config.yaml
n_experts: 16
experts_per_token: 1
routed_scale: 4.0
balance_bias: false
head_dim: 64
norm: "layernorm"
norm_eps: 1e-06
attn_scale: 0.125
init_std_down: 0.00534
beta2: 0.99
schedule: "wsd"
decay_shape: "linear"
train_tokens: 243200000
Below are experts of layer 14 (counted from 0) of a mixture-of-experts language model. Rows are named router (the router's row for the expert), down (a neuron's output weights, with its number) and show model dimensions 0-127. Each number is 500 + 25 x the weight over its row's rms, rounded and kept within 0 to 999. Numbers have three digits each.
After each expert's rows: a language model's description of what the expert responds to. This comes from a sample of Wikipedia text that the model never trained on.

# expert 8
router:512551472514471520481455499532514474502508477531550481503487474539493500478466517555525521488499533472499526474463535504536460550513468512515544497468477525485468501523462472452487521504484504514458508539466501497494516475501518466503506475501513499455513531466510479507484560505467482496525516459498497543501514529502510482529467537496505495492471472519541462512535504453475518516535
down0:530494486569511451456477512494474511487536505506520467474478509453498496517520487473483547516497470503502484525536494528494483510489481487524473487474471524515436515481519492483545546508541498503496502525542496531482482499480504535482457520464526464492523441469507497483489489481519516493491549476497436446459481461498511501521451542468473519513510493518533509506486519477466483481480
down1:494513520545512529489494511502495567463483462479445511521497494490518482504517490464507452497530507468495487478481513468506497472446489492478495535544526510533487506475508524452480475478514521503466445478520477482515525475544473524485474513505474543518505498529510492465494477520483509532481502494483446508470497482492503476499502472473483466492477486520565501529477516535446520505505
down2:497467482487489475491491470543492508515483483511442504472467495478472508521489489523493495535495533533506480482510520478482545515489506480504507465501526481509463485577512539453478527543540489506505492467451491474491490532495476547490480540532474509479514519494533495502495504487490495472482497499489496488494512470500515496485501498551461480481505524493518532448454500511493500499555
down3:500507476515465503515529510516503518490472509447492480511449519497514547482513514535480495498485494467502467505536500510542515489526517526505499488528571514476489492507513470467511498558486534571475516540484512523463492500534500494506529477502454485505517442480525452505501468531467493529478503463525535502540511515486503487469478465461520477501467509536506501533491524482509499466529
down4:524537519543520494469475531476493506478464502511525539502526522483499453484517466468447512526508505516445513520524462488496407475491485488541522484523507465482495517519528470496526525485430515508514527491489495507486483488518475505482484526493511533530495492438472490453499513497510493533522512498472516502506503493508504525483495492511516489507525498483494510497555522526493503547535
down5:496534489503479504518509484504508503496528527539475500498506478484518465425513537498518507515520486478507520442483502523518538482467476484498511475500474526495493506496461487484479546503483527446490503494548555451502467513521516501503528548535467459509520530487522517486504497517491499470523512478500441541487520552521513490535511481501471515538507460524487476550471500532503475494501
down6:527521484486523501536475491507502480515536479558469518491481476451486531512494520478480460488470511526535517531459495485476478545482469509485545474500480511515528468534472464468500526523518479490503485492536524531498527500516482508507485535475460505517547482464494539488479502513465526460493494481544501540499483469461529509472528515472518491461496524516504507451493441528509513488505
What it handles: Direction words opening place names (South Korea, East Germany, North) and pieces of South/East Asian place names like Guangdong, Kalasin.

# expert 11
router:525509486461543571505540502499515496485531486506506501522521523531522488477482496450505470477497499483507457519534495471514510471506473479469512499525495535448521503533468486544446507468505543494543515468479536489530545504499535493524509508458505525457509522490495515475516508510459497499512474493475473508489481495506470499496493483466473553503512483490509458515458502484515534465519
down0:496513518535458534454447509483459514486452478497460503533491522492468547477484509482481511520512524499487513504477484472494496487462506519481473473543496467508513549534525465540513454497556472520500462506509436482494473483489505483507507490543497543518483513493464507553538498519498544499522472515490507510534499496517467503521478515513504486522490522514509467474485504557501477502476
down1:548549521480515507533445514514460492468495452484525489531532490448521470499462497430483481479515488515512481505483527488515529480478526530537530530495505504480518504483525470520543482520490462465500490521500504527535489519515531502470462465533513529493522512545479545515455517513475529549501498444520569523536503503454524495526536502544517527491506491463514529496477465508501466518497
down2:499479503422455495542523477464561479513526564492521484503497522494545518533486510509488498524480534500500496453506521491506508504484491515527435484558526499518484458521500501497488493491481521520514488555490449467494497504499513509464537504539478526483484497478500476478470524506527531524486491515483504473501498478495487482458506497477499523512543487502500488532469466487448490481495
down3:474468515451500491486501501513551492512526506490490487483505457474516536521488501498557498494567537495486496453499538481483483493528485448514513464489474532519508509504531500481488497482496517485496515478482546511503489480458533526478481599507541476479458543490517508466536469489521497455490503501524515515513463483531511486518511492464531544487505514522538511540532506471443483495521
down4:492519554515521511505515491521494483494487538513480523524484504541490466485469484469490512573466587499492480548497491472509483515507496485503518499496481528493507499467551436490512475515511494460494520509485547522480507510477482524457503461488513547474485448524480450473527519536498483491505507508504499486507512480519490495459482487527540502463520475467492489508536512538488511495534
down5:473537509512472507503520520536481531513482524506475512432498496476506521481509485447502509486489515485493522502535532520481501508472517498500497543502495477467480474535496483492452509470530488472525508473544492540509518495527485482485494576505451525460499486488506538476471527499474507491487521496511478519535458507487511520508525522490516447461509509523513444435498492523457496528514
down6:484525524524510480503484496506505478488474522486484462491500486479479498502488518498504477486493531486515488507510471461501483539509474487477507466490535527501513467494525475502498538458505518504494516446506558457485497483447505521529477516514491503500492505487481490538499541502464531493526466469493540469496465525489437529518519475444504498510494541490487472453484464559487515509526
What it handles: Prepositions, conjunctions and title-opening words in music, album, film and TV articles: In starting song or album titles, of, Genre:, Best.

# expert 6
router:540446542530449508524527496497534494527483483460497512536505466478489483487512502550466509440501480483521508499467517497531515484528466553494481502491497520528507470535543524485514516478521450522504483464506522531509547539463531533458524524454487440509479516505479494479468471512474495479510514488476499530465464489491509470472536504522431486513515467514528543474521545501472466487481
down0:509511475529508498499513547526510503500503486536461486488471554520480498544504512486493483490530535516526528479530534518468456468481480482506520527449547469468513491478448510560522484458522549553489514531453478499499496473479509515485501495534506530527545508481459476456524517517454482505490480508526519472490493471470454548469475546499499500469520540540479530491504579491486514500481
down1:485492495512491447518497464512543528531484495480530505538489530515482495540555465514514470533537521493542522458548484458519504502510454504504512507507491495528519507498508500477443518515528551467467483466456492507474481506511524486476478474456516504558519465484479458495523472436549508473487510504477501466474464502522483503496491477543538476481516462477510498516473558499535530491474
down2:537446516491539510492521506458528528526434469484523500527517513495473522498505530524526498521504495471520527469500480455481507450448468508492509548487472485441466513515497481524515486506524528499464509488458438506529503452470490513496524509495483505498546450487474514493494451507517468511518493543557524506527485538509525470497497473474515472487485467514498494486489500500507512525468
down3:471500505514493520472512506500480437533504494517487511492459463473505528494487543489505472510521523476465467527514471512503507524524529502472535524484511479488486496476517512475517489476492480521475505523465503495526460512533536533494539497486497475512510514476494496532528448465457486526513441543503459483516511521494429528508496508478500491499527499482474493480508454488510507546536
down4:508477504495479488473470497520505502506498466467539506449489573517469512501494493455488468511469517474490583549471500482508495470494542499538476524535509527450502495470499522529527470529532498499488517476523502472496531508544512501491509481509533503470482513483559523522496500517477472503503488500463476504555499508491508466510549541509491477507519531533471432557503467521526511470505
down5:476488545466486497506562480565507522538536508500495499499473500497467485484526572526477468504510461516557523440468517498488508532470514494494522433493457518486513511487497458471514516486472493501524498483510514496489488471452527478480512480514507493462526495500532473482489505496558554520538439472479501542496531527529507478486466509498495523519484482472456485480467499501505468482465
down6:503484508497476527501490533516493521506499481531528503519471543543516514497470468487476445506505465541486517573531519460486494491501508486496555495500533508493510515486536483464489489506499509492509524485510481481524519529488501490551494500495499513532520474500531511469531472513467513510496569493537504476519501494497502530506520491517505553474474523518489531550516511500500473455448
What it handles: Given names and their opening pieces in lists and tables, often foreign or accented, such as Michael, Paul, Mihály, Gerardo, Cyrillic letters.

# expert 2
router:512525495467511457511507499562515489515460538486478469520482489491491518473459517535466515500505502473531502521469517481429470465511491509544506552535473498492515502486514523550510468523504503517486524510512454504513449478489481491483532510483544532501478510507491498489502521493481481519520531499505476469527464481505555471520525509493481480497514511490513571515494506511478496518542
down0:525505495461494547493504505532439440540450523475481513507558494518497507495499518513531525467474527492490515551485537498556529511479533527461516497547498516470504511460507517503470469496501530516435463497515452457495472472494517517473518508491487522519509490492521482485454499500500553466526517484484537512514481465480504515499506495515518509477482474473441472507471497512465496499507
down1:485481507472506506534488491496521448526487505497488486492520504516470520486508531505491473475514497499493513508550507492499472494518491492522494466530515465495548543526537467500515475535488516504484476496475481520545494513530464509479493489470563518538477476565481461499497441504493483510469521480471552535473556491461492523509539481504541491497505517552504536480485567556511491486474
down2:508541524529498518518467472493497530511469468502531514483475501490487500496504482453491494542474540540457497463502478533490437485510470468497510482479505510493510504554510503481488490502495523500480514519505491489501505550490468536519473441503534482483507484489538481539483480510506496503480528512486478505534479503452558492533466543475456510489456522485508489477512479525511506504452
down3:543480494542533490519511482509530500514480503506479560474489500501474518535534481475482502486503464492521490523505485475455483483494476480535496520470460521534461523488466471490535490482504508542507500520452482530536483526536494522486513498513478526513531497506487497513537511454520511531526517484483526518473516501480469456528491480554478479535529486522474497502493507517507468493519
down4:478477527487522529495493508487506515482466493525508521515481459464448535533468542490469486533508548487502505488470483509518548478500561504492510505508514507492520507458498531476503552451519506513477494531497505506511536502475539465506444439465478550511534518540528498504534548469520484463511489496513534499505523502475530529473530493524503505475456541482468458533496527455492510482545
down5:496490475485524503499483535455501474494464495501474496487531482549502429486491533464569508432500472516478495504475523452543415538500501464470527477461493520480526527514492518503526542526505522509519475480519517490500519554492478520508507493505518527480510494486491477498534498446494487482529486485494516501507496503486464516526525496510501496505510522489480498496491501472498558491487
down6:492551521558493502505479523508498531484482475541514508506462490481461526481526478530453452509501508551448513499499487546486530481464498492519499481554508496533492489495494517490524522490527499463444545501525502499501498483499469517494490519482472492467486540502489491498480473532502497412546486524504529532506487476558467482483510518510491453502487482513472524525483516482474505471501
What it handles: Word pieces inside place, team and brand names (Peoria, Mecklenburg, Batman) and office titles like Secretary, Director, Governor, Minister.

# expert 0
router:527518481509458482480515516517512507528551487486541486517546503458504470468477485488503534511472509472530531525489527491498475443532474514522537486525515540498475495514539532539458480532519529484516495514470540491547470515478548446518516528506533519482491521525463468493486523443490497506523503468509476478539492488466503467531492520475501496498523460485486490535436499498487516466513
down0:478481511494482458515514543487500512508509507493457479505524528483468540507514506540494496541492477461523484473498488516505474493446468506482479487495528476505534469502500524472476462528436514492509505482497544488493469532523487459526524494486502494546511464490488510478460498474479493484503513520483501491467508515499474455514475503475462486568535496504515536513466505504513503520519
down1:498500490490462498468502451503489495487492500506531523427511503501510468492501523529479494452534478533529508489539526480471496493510489522521501514486509487528553546478472507485490514499543487514514519504512540517509510493460521440472479462470495488520521505475490487519501461500494569488528561503451518457440500476509501522515493505449479515503490517512469469478506484467452530488517
down2:503482525480444497465492505546511505493519534509495483511520520492493485539517448487513547519530508471549490479536478494506469501515465555519477505588504521486515498455473486501502517494459487515495555513494546488491465513524547491495528501480482463479470525504508474522502494554501526482498503474534517491544496489511492524553487495520515507485518482490499520496493507475456454492520
down3:518433489483474526501527508476486513489492478529491521516511560508514552488517522510493536504466432526477523463460525527467489476459510496511509521537514479536501531534538519496491520509524503512475515481513516523518505535488435515488543493484449461491457514523463488460554490525489517501466499503478477509508497496599495520528500496507494536485508510488539439479503505542508502476476
down4:509527486517517467488523482504503451521505465468485494489502506531474490551505507503460503470506433476465535532501558507513519485516470508494541464459492519488469546510502506552507493488505524495489489499502522522535535509485429466463525531460487480524524552508484539484519494508523483502479518512494520576524497450496494502493456522534521443489451546517485462502526465501510522471497
down5:485493477456498501468517560487534477527492517557512518528449493505510472443522485466499516511512463507498494485464528517533506491454508470502518523507485496501522520512527523509476467446513497510554508467514489538512507506485520455472511521530525496475514500557499486511516486497491510488514487461497503494481557495499552500526505563481547448486517503487514560545476543508493511512524
down6:501461475457468555481474476535486453547465502536507474491503534503497505499509490516502501427534506529492515497489509488515485520452526506552471482499486478493517543495470531483498471507511533487491547495522520523535483470550478542454492565526501544525511503508491485477495485533520486469522512522484509493450501510484476493453548478469547517507470519525497517499517484545501515533471
What it handles: Everyday English nouns after "the" or "a" such as food, water, building, plus odd mid-word pieces of foreign names (Krakauer, Adetunji).

# expert 7
router:499518478482481481465518506503523471507512493480480493507488525540518474493504527538528572506500534500498488524522472520460471474478512534490503485478487501475470450498489536490477455463516497463508559497482538533541459500472507541531491520464509533490496493532479480507479523490494483544499462479469496527487436497517481477515549491514510475498485495483498494509491537534491503510511
down0:533533496510519545536541508484461527529484473485470515453527533465477548473477468486517501526429469472458514464496491521535525483500488523525482508541525546500479497485439507485537515514515507562540486487497496475507514500476517509508499495522482526519523531468480515485528502460484480505530533496515485507491457527495524513462496518502510496537498522476521512459459493511487548506472
down1:490530470493504520515493497549486525505502480457531483511490562499510483514526472515465523495460541524508486502470505469489515488528536484478474483508502530514502499513530508502509466509541496495453491497523520481519513516501554485488519452499492566474506509509548536509546537502486545505547494516478518495533510483500514509515479489457488524511485531477501471478468517529488508473505
down2:504516499475428499504498525472472501493527545518522525469499496509518490497485494507480509435499471539472515510491515518466541473520464504508515488537537498487534519499484496442485480528505464492525505468511460508497456479486491476530487518467525526546519513497461510460489530496531511514518526526531503528504510474499536513519485522482488550531526481497510479598533559503473511537491
down3:494505529533506522488502475486434551491489487493501515489502481466523515495497534520483506488528547511531500445507465495525475536515561472513483434506477526514517516516505488469499490485497504467473519517508496494531489493477484482498502520494522476497511478451462501558502497497520470527520486462507511458496479528530464523514434522499510493542515498488490513499506486442518512493482
down4:481483547533506457482465528494514490450537480493476491484521482543484506487513520492539498473505477494499514501514491485519555502480517483506520492468527526496502529477485535527496532498489491511519460488517513498476457487541482523556482468522488487455473507484495480518480502521544492496501490476461488494472504519554519524477483500483482502483499514524517486543544506472480507504476
down5:454511489504521496523517495519485465537530521519493487549501523460528482530442502536498525515521476482504503542489495453482461459461464521505464488504499530485495509483559511495471521472484494508482508487503480545514483461512530474479514598501543480464494473497540501529532499468524512497476480487466516530472539521452536525524499549512508500443506532476481526519537542510506501475481
down6:535492532493487510514503496505554487494482470511495526505476491521486506528477513483491502540505525465492471507490515513491494464516480610476511500506513534456507536478508513518466495511550459548508513494513525464545494497512515480512514555492499538518522527481493482525501527516487512477477505539472488510489478474543520485491504503505493554497520506469483501493510497546533456482493
What it handles: Line breaks ending list or table rows, and verbs of career or description after was or had: known, served, played, worked, born, based, such as.

# expert 5
router:531474495546526494503505476496504526511519547547502463513504526456486497548559495486519530492500533483517480485511519516514505481512514519511509528511448488498512521504478501529500530474539478450518492493499476456475534494533478525517505480517485467530485454486480525463480532514506496520511499516497459463490500515550502522511473493489454528529499553510547534519459529465477503537518
down0:504519453503537467485500432507521519489526525536496471493498474482522539531485490483487483522455468510492476473499498490500488512542514505469478489501488496549450467488462449468490514521506490504486468499489450468458522536538509509496437518531524528488480492484501484481460505514507511536499483502494528519524527491471471510519520500506475473459504508507510514524492462497481526486453
down1:524526515477514524489538497494491470497477509546481507510502508463471529511483520480490514506504503482517560542491481522479495492455494517501486493523475526491539537523497564500472480545525466516532498530476498506470529477506482490529511522502463464545520541530475508519518465533513454496516463483446500486522490461501495498560503504493492435482518516512499473497457504486461513508540
down2:516518536495471510521454479494475435528474505487505527539486504512497500505503525455497474451499582488493467472466496556499548513477523489515495491481495483497478516550518522488524480526500486492559457479464483448526514464520488510555520512526544493550477500479491507472520475524423487468493509512472473512516505498487497507516454470518523482493491484486454460551498526484471485480504
down3:518497495491467488488492523503456531594535494493462497455470493503526502505450511498509512469518491464462486504478508459488468489482535542477486497483462516506494501556519526536523514493507511465493539516501448499473495500493490492516518465502471489465530500518493478527515506494502509523514497501478496552518497501519436476494491481488461524503523471473474503426548503505540509518501
down4:487524465486458512459490535481439501488538473479474515487502520506498497531502494512543503487469505459519483466522517470508461496500474522478510541495517483520543494505541459503502518485503502490473484514521474536477435482500502460478528502477511484563509511510541501491483503515495506491498495542508472488499503532507510483452486519486500515526478491511488528496451494539473489482529
down5:481490489518512496515505517474460543500504508547510494484487500478508498507508475477472453513496544427515481487522493504527487541508522468505489530480483487488519516515509478513487479522512506487539533500471531548522520510502506526533484495486472512502480520529483528443473491493499525506452501453464510457579530513429532476487481514493491479494529512523513475479492511511520488498472
down6:523534483500509539525536494496489476473526525476472489519535488516480469516472470456495481517514544497451519461541469488523521468514532543491483513485497515537505550529498514455526504496502499440486530474498487460547518484515504499501517479492457499519502477496479483476515448484488529527495507495508482479465489496497499511484531532499521483447482516475459497507551490498525534530505
What it handles: Articles and possessives after prepositions (the, a, his, its), plus second pieces of modifier words in infobox fields, e.g. Histor-ical population, Auxili-ary route.

# expert 12
router:489514479540466473485496537547487464535526512470479488537499524483479482470466504498509527512466544481504500507455531462496521468514494527546509512523483561518484511493565539510476506457513513525503518496481525458507500495444516446485519533472528528508466490504481483477511539452492495492507464485468505491507513470466498494496513544507520496506520482461500522523488515507494503512505
down0:474542472509526516485507511485537533542467487493501497512507505509467487497501527483475493511491516470456493427470468521513481517495505522487481530510517532466551517456515487488528449495500490494506540506532490517511490508510481504540504500469476474459470488469487513482484534486476513536493492456482499528520450481502485536531507485516534491531500511508468500457506520470560490509522
down1:510519450506522491488474474542521505508518493514496501475470491530543519482466508459499503487497488510545548476535532501513463536520482481486462496504479463492473497494504466437526464509497525511514515469492505511473463476478479462443527519519477517475523494469495503532457482500508517518480528485549535510480516533470509480495509488448516548538477507479478557500469491490510475501498
down2:530538513508508465480489491497493531517458475474495470532501494450457521457563511467516515494539501526488522499466458510488501506499532513498489514549448501484493490494553498496519514530506476543463494499487485506455486477457485501497507525489501516478479557491484550501515483450488540529498499498465466540471509494549500516463486468500478488490483503483444521507477529515465509497471
down3:525534502490489488519528518509502525540474490493482538501495463506463517511478481508533534500517550524512476500500468509464503489482490506506442504484512478492503481535511486503535502520522536536473531542506485460501515530498437480460527485484527505489531472482476509508497527547495537498467486497517484482553495509478488523558498497523480505493503491494484486523493481509504504503496
down4:482470527498535486531510444511482531499496510496488511522487493524502468490507499521517473475505504501520480513514515474503521494489472502502509466521540526508487540495495499461453537495478495508486481483494513492446506497512494532528519538498500510483499453467496497435500441513474504517501528516520525502481526551517477495469503559474501488495472551461530497538504481486486553483520
down5:464482477494507523543497515482538510490521463521494496466454523489496478475491497525479530510501566452499456516483506501477521549513478484506479518483519492520503509548486500534491518535517534493503521481477477486482531527462515505487505535515440508529482487505498511523474486508472524450510511470469504524483541475493495543492504481455496479456413509485536497482485471494481465480462
down6:537503439460471462516503522533457484477540486522515493453486502517480501526497449467525488510519481508556480533461520431477478439468479498523524482467455502532481523471445512511556521497510492510472475524521503455536524452506520494503467523502522472467480540525534539504485506498522496512481470533539506503495494482472527531485501481501499558486510485490503495474480507473461546490526
What it handles: Speech and decision verbs and connectives in plot or news prose: said, claims, suggests, decide, according, due, prior, However.

# expert 9
router:476485518483492461527512524496493501483494530481522453548517505464484516486497521510527483497485446494511527521467523481539450467518464511540528529519527484480518438507532539526473490535527540537532486540531506492479514493488444529495505534559492510536495491503490462468500468485464496485461523497470474505533475562475511540518466532499539520486508520500515475510478507519485533518485
down0:484514495491535470477493491464526477505491469497495490494502522501494533477514503498491534502530500504513508566508491479503531514495488539527543498552468506518578490478532478512472488507548525503536505508513483504459504533507478514474531497465476486532512530508537510467531500501508488495483482519500520515514489489529501458517557509495521505480534543514497456478480496535485495500500
down1:526528445518469467504532484505460479513553508505499505492511480507578462488500477489466490538497471512520536492477483510526491482500479497564479515473488503486487506505448486476520496512542479497465518474525524485498494506522455519532491491503465478494490456514477549528479473474496491487511495489520523481498483495475481512512508489509508468527470470492471468496520516511488524479473
down2:528522481524501496511496508496491500503512565490491489525480508508508516475498467569524480526518523512481467484506510492525477491460471482528514498476502548500509476510514533543490551515490488466506487495537508489492487509515505499505450528522474509550487518521483488517449510497509524525491539463491478499464526494544504460494475486553585489500485494488471500540498527525525507519532
down3:520485560476476484528510509478474500529500489515500498444510482497470545475544475469540532534488510486512505485535519523525518522499463509499528481500515487526481527466461504499471482471477487451489491491513476469495477500509516530486485497475528499544505509483488558474493532529535542473480489507505479486477524544519508539445506506496506512483451476497450503528470485427524503470518
down4:469515476508439491476488450458488505513521482530521487457487533507498485495494494469536454506467534481434465489514516504486489501512457492427513549466518508482489538499500520546518484509470436509488508503523507523518478503493492475512495579527506484513521514474504492473481551477510446494503504516557507421489535529489483498509495499489468492490511475481529490536491490479471528525505
down5:511497488488516529476470518478548519540498479526483466469540501529482495525555520484479469511495551494534489524509500498499511532472495523502487460499517495480514501458466530516502474490491504515495488538456465521500468511483453542476499472534493508487459458494521482425472494488523472475495495486463517492473487495465487494532496475452516515530456504486529499521473532514503527476473
down6:499521528507489502558462478530498479499468481514479484527539505543555477482523510513502457559515517564499493527484518476532497503485481517553522451520525530502491506493487473413474509486482497518505507473520494470470484482511462500471482554546515493466508501493489505454483530456483493478490491510471517497515445516534517510515496491490456489545480468538493524489476497497527494492514
What it handles: Subject pronouns and relatives before a verb, often in biographies: he, she, they, who, it, as in Born in England, he played; also final pieces of article-title names.

# expert 4
router:510485492492474496508451469470509524488535471477499489505479535494527485499467507445539442504499481506500460546556525507512507491465545478511519479515527511506476516548457534497510465485498521463510514475512510454448498473512463472484537515473530534470495508492452505505523486473491518485474504486510549529486518519514466445526478496539518535499484477531500476512498466487469501484522
down0:476513477476475539536501472513501482489504475505452504519526539496470501490516475496551506480498562503541453494505540518528478500504483493472457502466496512482488477483466522434510496538519521523544484508517499492513500517465510510420486520482505450512504500487478497420480511477512524514469489504501506473536514496485494493504526531514509516499498490518509515502532548473447505473484
down1:484462464520480472495503535502509524492491496543518503484504521414488485459535494516543481519510464471508507440501544503545450484487521505516469509594486506486490469493491497482535511493468491539513518527515455466521498501452517476520539547480462503509491540495532535555500474495501531525516517478535460519480511475470472494489500499423529482483502435476488487512533552483471507500477
down2:506514515464480503495498482483505480466508510478506506498522499458505481500519524489458464466458546555506505513484484469510533490536501489485503496531455482510532494525500542546525472493516489517491529520504439497529506493517476493537511568520460498503559538534513516475471501512470498506490506514503452483512483515497532517463481466504471535491512479501482494479501495487484492444507
down3:517464474475532449503474507475512486503454552506488478494497509500484514536527472518509480492509557518510522473484533543479467470508512495499510451428475475521480453469514504484483500501492492539467474504514542479503521523486477516515515552512489488446468476519568448511492488461532481514496501511485481526509530471517480510502491493507525491463462506518513502544471484489456502552490
down4:455527507495483495534476509535504500499523537556506514520508529531515487502508491514517447542448535495534513463494518474514516500484516537499503485500510447489546523518476507514479493493447468482529495477496499504511494496451502513504503487511580519482522469485485458513514486497492510461494432522511499496486531522485521477477483487491476502492463493495567523474525501492506482536437
down5:499493488485479546548539541510530534475519500463504532488478539513460471439487515479491493503498486543480532496472494493499479507535480509531533529513475510531549454527462518483535510448507509462474492525462474494528530462517483492487484515485486523460460509475531525488511493475442492509486544497486525484519539446514492514499489478494517498547495510488523558538491499445536496527509
down6:510468476511527481504485502498469484479493519497472502504464514471506487492497486516503482508478515503512506524459465510436521465509506487486520539499443475507499456479536513491491495528492494519530507500481492533510505475554528472469468527409493440501516487508499487458455476524557517489535497454481516504507469466522471495480506534493511538473518530512483524507510467508525513531484
What it handles: Forms of be and have (was, is, were, had, been) after a subject in narrative prose, e.g. "damage was estimated".

# expert 15
router:508483490487546541475476513496506533485511482508479488536476476455472482484489486521489478437502517515496519509499504512511514556547490517481477490524483463527504535499460537496465456499470477483452519460506534469523501519489495501504520508520519516493510542534499476488490482489524466549514512554511535512563508479484544514493516468512490530492517486483451481507532480498495531452519
down0:484518492494487466523491465473446482487506478524510456474519475490492515520505541510499523492463482482475439504538506463501481477523515503494536480500528500515533468481494508546490512500468489480544521487515470542507487473458490540484478502497478496453480454514510534511512514475532525465517470429518543505476470510483489449464489473507477524489505526468533493492497519507485535509557
down1:496468504500530488501495468485487508497486477466448536533525546523496471472460513488500479471479478488493503512524510555491488506526528482492497479545490540505484461512504515523494498460482520497496488452516552506507514480489459551489504507516510467490502485491518526447517539479474482510463483487480503469531494482492521487504470484477501502493489549497458529493495552527556508520473
down2:474456522494482524518504483490528513532515490497489542502527509468504521530465452521493497508523505503506511466496450477494491445501500521547489517490516469488520517465471480543490503520445454538518508515516557545491523477492516478500488583488490543512495528502516520540494455516485512485499512514553510527507492486486497498499517497471512503512505527525479485499519511477465475493488
down3:484489468506524517504464462452497513489494530501515474466511484500519496481470472463460519514490473519494489496538497460495556493502491500470523514479535505511495423509501473516503512508514458513431531488487478507500474491465524503487546533475503477508432514503471541496551509486487469489507493510513496526516460514515525471465469527500455504502459516476482546513505517514481539477524
down4:537470473506492484531531479531463468507504411515479543537481505549457510474447517488517531477510532483497533490515493511498485477499467528530505498510527493515513497487455442461464503507515469486506505519437487503516505517530534458496480446491481500455481507539498463526500512474484567535529507475481509521526525485488486499493506489488480513510492468460532479459514465461529497528463
down5:483543452527498464510520522505486518491539565524498515513513535533469478490518452514516474513508478501468509526567521447481478478489478504535529458487515487493529545501516502474493538506545510497523486495461510494483503516509487524513483530491497506516459544507489492518496494508512525473478496496463465537483517518515471508527510487499530527546493493516502534473496538481491524519479
down6:494500484479441485570479458502486499495489519476517522495501482509470516477514515487467537478510558504524521496473496525454483467444477500540528513454496501493530518582505450497474498481495522460491460523498536521544490484494487521505552482509522497520502499520458496465535486558505521541536494453459514532504449516524487512506482514493504551516518523508491499503476499485527501487510
What it handles: Opening parentheses and quotes before a parenthetical or quoted word, spaces, hyphens and capital first letters of names in lists, e.g. (extended version), "excellent", Kn-ife.

# expert 10
router:519497481487520483466532551498492455483512481475489528488510515494513491495501483561526542518447507495521511517474527459465472525519496437526546527467476498471502499509497522504515497489519496510532544510517500467540501487472480528507535517494519560507482503518469486493483531457483501545511492454478529495524492471493537497526481532520521500469567500483485490534457509505477557460490
down0:536528495506504529467474485454502517489498486523526510442447529512506486489494489509468499477511482507529471493517476483469503526518508523550520504451503502495439517506530485463492524502558483499515466514528494529475481473498468508491468506521519512495500482519468518484512509505483499484578494542494553487511493473500497523528447505517509471539468471507542469486543496470474531510498
down1:543463496488499490511472525482528472517536447540511501507534487499487509495496546524474539512507548467495523544500486507507468499498479463525499524497449492541472481464504481468478510502514495507494507539517534482491511487534486510457508487516500509466530492531502493497512488530543499511487457506489515522494501450487527481477511520511528491472533476525511534459472454462507518493518
down2:512465505531528485496547512517450484509464514494465516472500518517513515504461469508510525463529488502472501464528495537528539473519494524482512491458509500496460520499478473521493537508486504531487520476529510503536501501562456502455486484480493460524521519489520509502541515445508538514482501473485522556503499520487482509535482535509517533528490468473495522472508459465510498514539
down3:488527460538493527494483469515501496499484500544490509491480488484523524538500475463464496530502468481502503474509541490530489477491477516482491534505495515487475487496500533519512529482537483522503451506486494472520494461483529508473500542500511482457514533523521491455450517502478497500524525511518475567501486502511503484525516487449510461431506493565481544520488510519494498489505
down4:547449514551459483488457472490507480476490502500519511547476532492507528516457501500486484460527525491488488510514531444482517501526489473487506488532473470482523519519493518481494488494475525488507512491514465528513476501498488518535491525479478503470496539550495544471539507477483512480461485486509502500540459473558475516528520513492529514503526498513487505533559488506553487478526
down5:476535489445493458571493528463477495506509495482503483476510477518520503506493516488511521507481479494534506494512484457475491512506509512511526523512494548462467487507487517502471525461501491468507463485536509525452511459474585524503471518520532459432497479501507506501462535487549473541435503439499507486496491466527496545564503498528511507446482529483519559524522472519500482516455
down6:502496496488541515486521512469461460511502505513496555496482448521511516446505483527496474473513508512491501498511502469503535483491473519523438511507450514521506533461530487511517490476486558495490530495489511485486496512516489499501495508561491503524498526511495489519488521530547505504479476482495503512502501480493495505472491506470485498517494524500511507475517520484516547512475
What it handles: Nouns in sports, award and music-chart names and tables, such as Award, Championship, Cup, Series, Albums, Singles.

# expert 3
router:527480498548530482486479527476502500542507459538474507504472502495455494517512547495520483486545512486498525498497539524503490526532527511480525538489498477499515526460547461471493485493491514486504514524492524510512462489507523523540521497502482456518473549470479467516481508529525479524528561497469499442481460489536525487468506495520527484515521475482533541489520504469519481521463
down0:506527499489520520491468483516485519482495524489465530511491498494530472508491500517480544553501470478508523484468495545471503479462500517494496511489502487468477505515529489493483499504530506515472500482521486498501511491470518520527505520474477486548508448481450516441515514472480462474443487469515524475515498525433523486502520508512535471504491498532507558494484523495514504547500
down1:504512486489511459523501463507451498506525530517506427521487513478480481503468499480490489508522573528490533480463487490552507507502499524503512521524470542499541508491526503481504476526499509507521504505471490509504486450496523533500469484481515499506518489504487491481445526490451526483492539476485506472478512494483498449503477554494465513469523502538513530498503461468531504529512
down2:483508513474493519505530475525491498536534522520466475472511494502527504521490505465477530497518470464464566485495482490518509519494508497502496465503494491487468510515492460513521517510464468458476482519493493534480511496497462470522481467500462487491510500508455489490472487481479469482514501538474521528521527473513479509538470493510512521524556483523485466513458493489506541460523
down3:517451503471517508509512484465497479485475439543519519506494495513529549488509487504584515479492530480488525505492511476449524519505472488493500533481485482505515545516469473481521504461478485502491509490530476514532517496454501494500498519512512499470482441520457514534503475506480495500480543529477521508507501476494496482473542492510538480491485467511493517465493462519478526553530
down4:528512453491532469506496516512498495513518491521463472497489541482515529500478508513461494484484516525520507498513522508507539491525516497415461520537520488486495528507496459478499479500495506541516484484500526482489467508509533533533471528514481508500515505548508491511487547504541463495505518505515510572532544493525490490463437493500450477490498462492497505468554474465492452485506
down5:535527507482497503523510509508512517527495510491522503526479466484515538494513502531483474462480464485509506534516477458507537521520519520514493550516509514498526518529506517471512497532508516474509464513508527506493513512489479516504462509505552499550477531441469545484475463479517475476534473466515506526521532471514495522502452467502472510539505522446518505486508512552500503506488
down6:523490506507504524474490480519523549493491483490517541492519468532506488517482523546497494490492477521469477447534501458519460500447522476514486507479505522513491510524506509499486485524535514482549499510513511533473532437504510552500502508531489486540505493503474481525524505412502426486520520490504530524512483495467492492523450515540521481515498478478507492533476514499486527511458
What it handles: Digit pieces inside numbers: decimal parts of coordinates (4.98, 2.17), vote counts and population figures in tables, years like (1954), goal minutes.